From a checkpoint of a small mixture-of-experts model trained on Wikipedia: 11 layers, 32 experts in each of 6 layers.
Below are experts of layer 6 (counted from 0) of a mixture-of-experts language model. Rows are named router (the router's row for the expert), up (a neuron's input weights, with its number) and show model dimensions 0-159. Each number is 50 + 10 x the weight over its row's rms, rounded and kept within 0 to 99.
Before each expert's rows: "mostly gets" lists some tokens that are sent to it at least half of the time. This comes from a sample of Wikipedia text that the model never trained on.

# expert 23
mostly gets: " is", " was", " were", " be", " has", " are"
router:52 60 54 45 64 58 57 56 21 40 42 54 61 55 41 51 50 48 49 51 37 40 50 45 45 55 64 42 58 48 57 48 43 43 42 42 49 30 39 38 51 50 61 44 63 41 44 49 41 62 68 54 51 31 37 56 48 63 41 52 42 41 63 53 68 56 60 45 58 76 47 35 44 29 58 70 38 42 51 45 53 65 45 53 42 37 59 43 53 52 60 42 59 56 53 65 43 52 44 56 59 45 44 52 64 48 45 50 53 57 48 37 69 59 45 63 56 65 37 50 52 43 73 32 29 45 61 46 50 36 35 45 57 51 41 70 60 30 52 36 54 59 60 46 46 58 54 29 63 56 61 54 51 46 38 45 42 61 41 35
up0:31 52 34 41 51 40 45 71 42 46 41 56 55 56 40 59 56 39 48 51 46 43 54 42 60 55 46 53 47 50 54 41 47 60 56 56 53 45 51 63 51 62 65 47 51 45 62 39 40 65 31 53 39 63 53 36 54 42 30 33 54 43 69 58 44 57 47 49 47 48 39 68 54 49 65 45 33 54 27 60 56 68 28 45 37 52 62 40 40 61 59 26 61 57 63 47 53 49 38 71 70 28 62 52 47 56 38 54 43 52 35 26 36 60 49 57 46 52 33 62 58 58 48 54 50 58 47 47 42 53 64 34 51 60 41 60 60 51 62 64 54 37 56 58 46 41 57 40 56 50 54 60 56 57 41 49 44 49 62 52
up1:60 62 62 54 37 54 44 45 47 56 61 46 46 50 34 36 46 73 66 36 46 71 46 26 47 52 69 53 54 52 44 45 49 62 36 50 58 67 40 47 59 37 52 46 43 48 55 59 63 37 63 52 44 55 46 58 60 41 49 53 38 42 49 57 46 51 55 54 51 50 45 26 62 50 54 56 49 43 48 44 50 29 51 53 51 58 42 55 57 50 60 54 19 34 63 53 43 44 35 43 68 35 54 50 53 69 44 46 54 49 55 58 65 59 45 43 67 68 43 53 61 56 47 51 41 66 44 48 55 52 44 40 35 41 37 51 60 52 51 23 40 55 63 47 74 58 42 53 69 40 43 40 69 48 46 40 52 55 39 48
up2:40 52 59 56 55 42 32 43 27 62 57 45 45 44 33 62 67 27 56 68 45 59 57 48 55 52 35 46 51 60 69 44 40 46 42 46 39 48 52 29 45 46 41 61 50 28 52 57 76 45 39 54 63 41 76 54 65 71 58 35 27 49 65 55 26 49 52 42 56 42 46 45 50 47 60 51 70 52 67 57 52 32 62 40 55 37 31 55 34 49 37 67 55 54 54 38 47 56 59 62 52 46 40 54 50 55 61 56 54 48 50 61 57 45 55 55 48 48 39 55 58 42 48 41 48 47 41 48 52 48 54 32 53 43 67 42 60 43 49 63 45 44 57 52 52 61 54 43 65 42 50 54 53 61 46 51 49 43 48 39
up3:37 72 56 43 48 66 59 53 35 37 48 51 33 60 41 43 43 34 41 39 49 38 40 46 46 55 60 50 40 32 42 62 43 47 36 42 49 47 59 30 65 54 60 49 34 49 37 43 48 52 37 45 45 43 66 51 38 37 57 48 72 60 59 50 37 42 58 44 43 41 41 44 47 46 67 63 60 45 55 59 43 51 68 68 63 41 52 53 55 56 64 34 51 42 55 56 54 55 59 48 62 57 39 47 48 54 62 57 37 53 49 66 57 68 49 64 74 57 43 44 60 48 46 40 42 44 59 48 54 49 65 46 33 56 59 49 65 70 40 36 45 57 47 40 47 47 49 40 57 36 53 66 53 35 39 75 47 51 49 64
up4:62 49 63 48 47 44 33 70 49 41 52 51 40 42 38 57 65 54 72 40 34 51 43 37 40 46 63 47 56 49 57 41 32 50 44 71 58 47 40 46 58 55 42 42 44 58 52 62 41 54 75 67 37 54 44 68 52 57 50 45 34 40 73 54 56 53 62 47 48 54 43 54 54 32 45 69 51 53 55 36 32 59 39 43 57 45 51 44 46 56 35 38 39 48 33 45 38 57 57 59 60 41 24 36 52 43 61 69 62 53 53 57 64 53 58 52 53 53 38 50 40 44 65 57 52 53 51 41 54 51 51 51 67 40 62 52 33 44 67 48 54 55 47 42 53 49 51 59 37 54 37 30 53 57 58 43 37 52 38 67
up5:54 51 47 65 60 77 52 59 56 28 44 61 36 52 51 55 53 48 42 47 55 39 70 45 32 62 61 67 49 60 50 36 50 39 51 54 23 39 48 48 57 43 66 52 40 51 59 34 50 44 53 33 54 44 54 49 36 59 66 47 62 53 47 50 35 47 62 42 45 51 50 44 47 39 43 61 51 57 35 40 45 41 58 68 43 57 50 36 39 51 52 49 39 57 48 44 51 27 52 79 59 33 54 44 53 41 39 46 59 55 41 54 53 59 64 42 35 47 56 45 58 53 62 46 68 45 44 71 58 45 58 42 46 41 39 54 49 43 39 60 66 52 58 33 52 41 56 48 60 66 49 57 60 64 54 46 53 30 37 60

# expert 10
mostly gets: " S", " film", " game", " team", " album", "m"
router:44 49 37 61 67 44 48 61 39 50 51 52 32 33 39 52 30 40 56 45 50 52 60 45 62 58 64 48 53 54 34 57 53 49 37 30 36 29 63 45 41 53 57 38 63 51 91 49 51 51 50 51 34 42 46 62 35 62 53 61 38 61 42 68 47 52 46 33 51 54 47 46 38 46 41 62 58 47 35 50 58 45 60 45 56 51 47 46 48 62 44 47 51 54 55 55 59 56 29 61 52 41 45 52 67 55 42 58 59 55 47 53 54 53 62 46 54 48 49 51 52 58 57 36 38 33 46 54 62 45 19 41 57 45 72 60 57 53 61 55 51 50 47 48 69 47 57 49 65 42 38 42 42 50 31 60 55 57 57 33
up6:43 31 37 46 48 42 58 63 56 65 51 43 55 49 42 35 53 34 49 52 54 63 60 53 44 44 67 54 56 51 47 36 52 57 55 61 56 41 58 57 62 62 32 49 63 47 58 51 51 37 51 49 41 34 44 71 55 45 53 40 36 33 51 63 58 56 48 52 71 40 38 47 27 61 50 61 55 62 35 64 67 55 44 56 50 42 54 50 37 51 47 43 67 26 63 41 52 52 41 47 59 27 37 66 61 39 42 50 62 54 36 59 53 58 55 56 44 58 48 44 57 47 49 40 39 41 50 39 45 33 49 33 54 39 48 30 63 48 45 56 69 66 52 56 65 54 60 61 41 46 34 33 50 43 67 54 50 46 63 46
up7:51 57 46 45 75 42 55 42 62 27 57 54 49 43 41 50 42 32 54 64 45 54 48 54 55 49 55 63 49 56 40 52 55 44 48 45 54 37 55 52 49 44 46 50 51 41 56 64 36 71 46 23 53 43 60 57 49 61 52 48 58 48 51 50 59 53 69 53 43 46 43 53 47 52 53 50 62 45 46 53 53 53 50 55 53 26 38 37 51 73 54 49 53 49 50 42 52 65 38 55 38 64 37 25 53 52 60 52 66 51 36 48 63 33 36 44 58 56 39 45 45 51 34 50 36 54 44 47 67 58 49 59 38 36 66 49 58 49 48 38 53 31 52 65 51 56 45 52 61 42 51 41 43 55 47 54 30 83 49 82
up8:55 48 51 39 32 53 57 51 49 63 61 47 51 34 50 34 44 55 46 39 44 28 66 35 50 59 47 46 52 64 36 49 40 53 49 44 55 45 43 44 50 63 62 41 76 41 52 53 47 56 41 71 59 56 55 56 60 45 41 44 38 53 29 52 39 48 43 44 65 50 55 45 43 45 53 42 55 64 44 58 36 47 61 58 44 35 43 64 59 60 41 43 52 45 51 54 38 61 49 42 54 53 50 59 68 48 57 56 66 42 50 52 43 60 72 62 59 40 49 45 54 55 46 44 53 42 45 59 40 34 57 44 55 67 42 33 62 39 49 46 87 44 61 58 75 50 64 41 65 41 49 55 35 48 43 60 48 46 32 34
up9:50 64 51 44 54 54 36 42 50 49 51 32 48 50 67 45 40 50 53 42 44 38 38 42 50 44 49 52 60 49 52 60 51 49 41 53 52 36 55 46 34 46 43 57 68 41 78 64 33 54 47 56 34 50 57 12 58 41 57 51 61 51 45 51 54 57 51 38 59 47 46 54 46 55 61 53 55 52 57 46 53 66 59 65 42 45 48 32 70 58 60 45 50 49 52 41 71 58 58 33 56 74 62 31 53 44 70 68 49 48 47 36 42 45 48 60 53 52 54 36 55 55 50 38 62 42 46 45 47 57 45 41 41 54 73 51 46 50 40 61 52 18 46 40 37 46 42 42 67 48 64 61 53 46 47 56 37 55 43 54
up10:60 42 52 48 63 40 51 62 53 41 40 45 38 48 55 53 34 56 57 45 39 48 37 58 53 56 49 34 42 51 32 55 39 60 52 61 41 40 47 43 38 50 49 62 48 38 67 56 51 44 58 58 47 41 37 57 46 46 58 47 41 50 57 50 45 72 43 56 43 63 46 58 56 49 44 58 41 52 44 54 61 47 51 57 47 54 68 50 80 48 42 49 53 39 61 44 58 44 06 62 50 67 38 38 52 53 45 53 50 51 48 52 46 69 58 51 54 27 56 28 58 53 54 68 62 27 50 40 57 50 48 36 54 49 63 59 38 56 38 30 42 50 49 42 49 45 57 53 69 53 42 51 66 55 59 45 64 69 37 60
up11:71 60 53 41 52 45 52 51 46 58 49 52 39 38 46 64 46 61 52 56 33 44 48 67 36 51 63 63 45 62 43 61 56 49 36 40 31 33 44 42 51 63 37 47 63 52 60 60 38 64 48 50 61 37 53 64 53 72 59 24 59 62 51 57 43 56 52 48 64 39 48 47 37 39 46 41 63 59 47 40 50 42 32 47 33 54 55 58 49 40 50 39 56 38 38 43 35 53 36 64 66 31 54 63 47 75 53 77 57 43 45 50 41 49 58 48 45 38 43 50 63 36 47 52 43 50 55 60 65 52 44 48 59 32 48 51 36 51 43 55 59 65 61 48 57 57 55 52 56 50 30 48 43 55 55 69 45 47 42 51

# expert 19
mostly gets: " a", " part", " out", " used", " made", " large"
router:35 41 38 52 66 48 62 58 28 52 47 67 52 61 46 64 41 50 52 32 39 54 58 59 47 26 50 53 48 54 42 49 34 42 41 32 38 49 40 57 39 44 52 46 39 59 52 62 59 57 65 56 45 45 51 51 67 69 62 43 68 59 48 49 54 58 65 46 39 35 43 57 67 39 45 36 44 42 44 38 63 49 64 60 52 48 57 49 66 58 64 57 52 63 63 54 59 60 37 42 74 39 46 40 45 49 42 46 50 56 57 38 49 47 23 39 47 44 47 55 61 49 59 36 48 45 62 51 54 52 51 40 75 42 44 56 55 49 45 43 58 45 48 41 45 51 61 52 65 51 56 60 60 43 36 71 45 24 53 43
up0:49 46 52 59 58 39 66 45 49 55 59 58 54 43 54 33 46 56 59 45 34 51 56 49 52 44 49 40 65 37 34 54 47 30 29 52 56 35 52 54 52 62 42 45 54 49 21 37 56 58 56 48 47 41 55 45 62 52 53 49 42 43 51 38 54 48 38 46 43 30 73 42 44 59 66 38 41 38 51 42 71 45 47 49 30 47 62 51 46 42 43 54 58 52 60 50 46 63 32 42 57 31 42 55 60 47 46 60 38 58 44 62 65 57 29 47 61 55 57 50 45 51 48 35 51 44 55 46 63 70 57 50 56 67 40 42 53 62 22 68 57 55 53 71 43 54 53 50 55 54 73 67 42 51 46 60 55 54 59 59
up1:54 65 40 38 57 56 68 53 53 42 49 54 54 51 58 48 40 61 44 42 48 60 49 69 62 62 41 71 52 53 47 53 61 36 46 59 39 50 62 46 65 33 52 65 45 71 49 45 67 55 62 37 51 45 48 56 56 50 47 40 69 39 48 49 63 61 53 35 50 51 38 40 39 58 49 55 44 56 51 40 54 53 64 42 47 29 48 65 39 59 45 61 38 28 55 56 39 40 45 52 39 59 43 44 67 49 28 46 42 56 42 69 36 70 39 46 64 48 39 41 36 40 68 56 37 44 47 60 54 67 39 55 48 44 70 60 45 51 38 56 47 65 45 45 50 30 49 47 28 50 36 43 44 49 48 56 58 56 60 50
up2:49 56 47 53 33 59 65 55 39 43 63 65 51 54 62 55 59 65 45 61 44 44 39 28 58 68 58 51 59 46 33 55 41 47 43 43 46 46 58 63 50 51 39 32 62 40 52 53 50 30 50 49 52 56 54 56 57 52 41 60 27 50 61 48 55 43 61 56 55 48 56 42 55 81 45 58 52 42 47 49 53 40 50 55 52 50 56 53 57 50 46 61 60 70 68 44 33 46 57 63 56 60 44 56 47 45 41 44 44 32 42 49 56 37 43 58 44 42 55 61 59 78 41 34 33 55 49 33 44 45 39 48 51 31 34 44 47 67 50 61 50 31 47 57 68 42 62 43 61 59 46 66 55 29 46 39 59 36 44 51
up3:52 58 46 55 54 39 53 39 50 53 44 55 38 49 38 50 47 56 43 40 56 37 59 54 53 48 51 51 79 50 50 48 56 61 36 39 54 35 34 68 42 45 50 51 57 52 47 47 49 65 53 60 49 60 75 55 31 61 55 65 58 45 57 43 45 63 51 63 54 51 48 39 57 37 51 41 47 68 51 32 64 46 64 44 53 35 54 42 43 69 45 68 29 49 42 49 63 68 45 68 40 47 34 39 43 49 60 59 41 63 41 36 55 56 24 44 43 47 52 46 47 55 36 32 61 60 49 57 52 71 72 27 54 47 47 47 39 62 57 44 58 50 49 62 43 42 59 47 44 62 44 47 51 65 43 46 35 59 36 48
up4:54 32 53 41 37 61 51 70 45 59 51 55 36 70 63 61 61 62 44 47 47 47 59 52 47 52 43 55 45 62 65 60 63 49 28 48 29 30 47 61 21 44 37 33 48 44 49 64 40 72 53 58 54 38 46 38 45 55 47 47 56 54 52 56 77 52 46 55 54 40 36 42 41 49 60 40 64 38 53 58 50 49 58 51 59 60 45 47 53 48 36 46 49 56 37 37 57 45 47 54 65 45 42 60 50 63 60 49 57 47 27 49 39 57 50 46 55 46 50 57 58 36 40 54 47 41 66 54 48 41 67 67 65 31 58 51 45 45 61 50 69 54 42 43 31 52 47 53 48 50 45 65 52 62 45 54 44 49 29 37
up5:24 57 52 41 55 61 46 37 54 42 41 52 53 60 58 56 35 47 50 56 67 50 44 43 45 60 43 59 55 25 59 68 44 36 40 39 38 47 45 59 49 48 49 55 55 53 68 32 47 43 58 58 53 54 66 54 66 40 56 58 44 38 33 45 56 54 48 53 53 29 56 53 51 52 70 61 55 61 54 61 46 43 59 36 30 45 51 46 68 48 46 39 46 53 42 31 41 55 62 46 64 45 52 46 55 52 72 55 57 53 55 49 25 43 50 51 51 37 47 30 50 55 62 40 41 51 63 64 47 70 36 44 57 57 72 62 55 50 58 41 39 51 45 48 55 39 38 78 39 35 44 57 46 39 57 44 56 42 56 55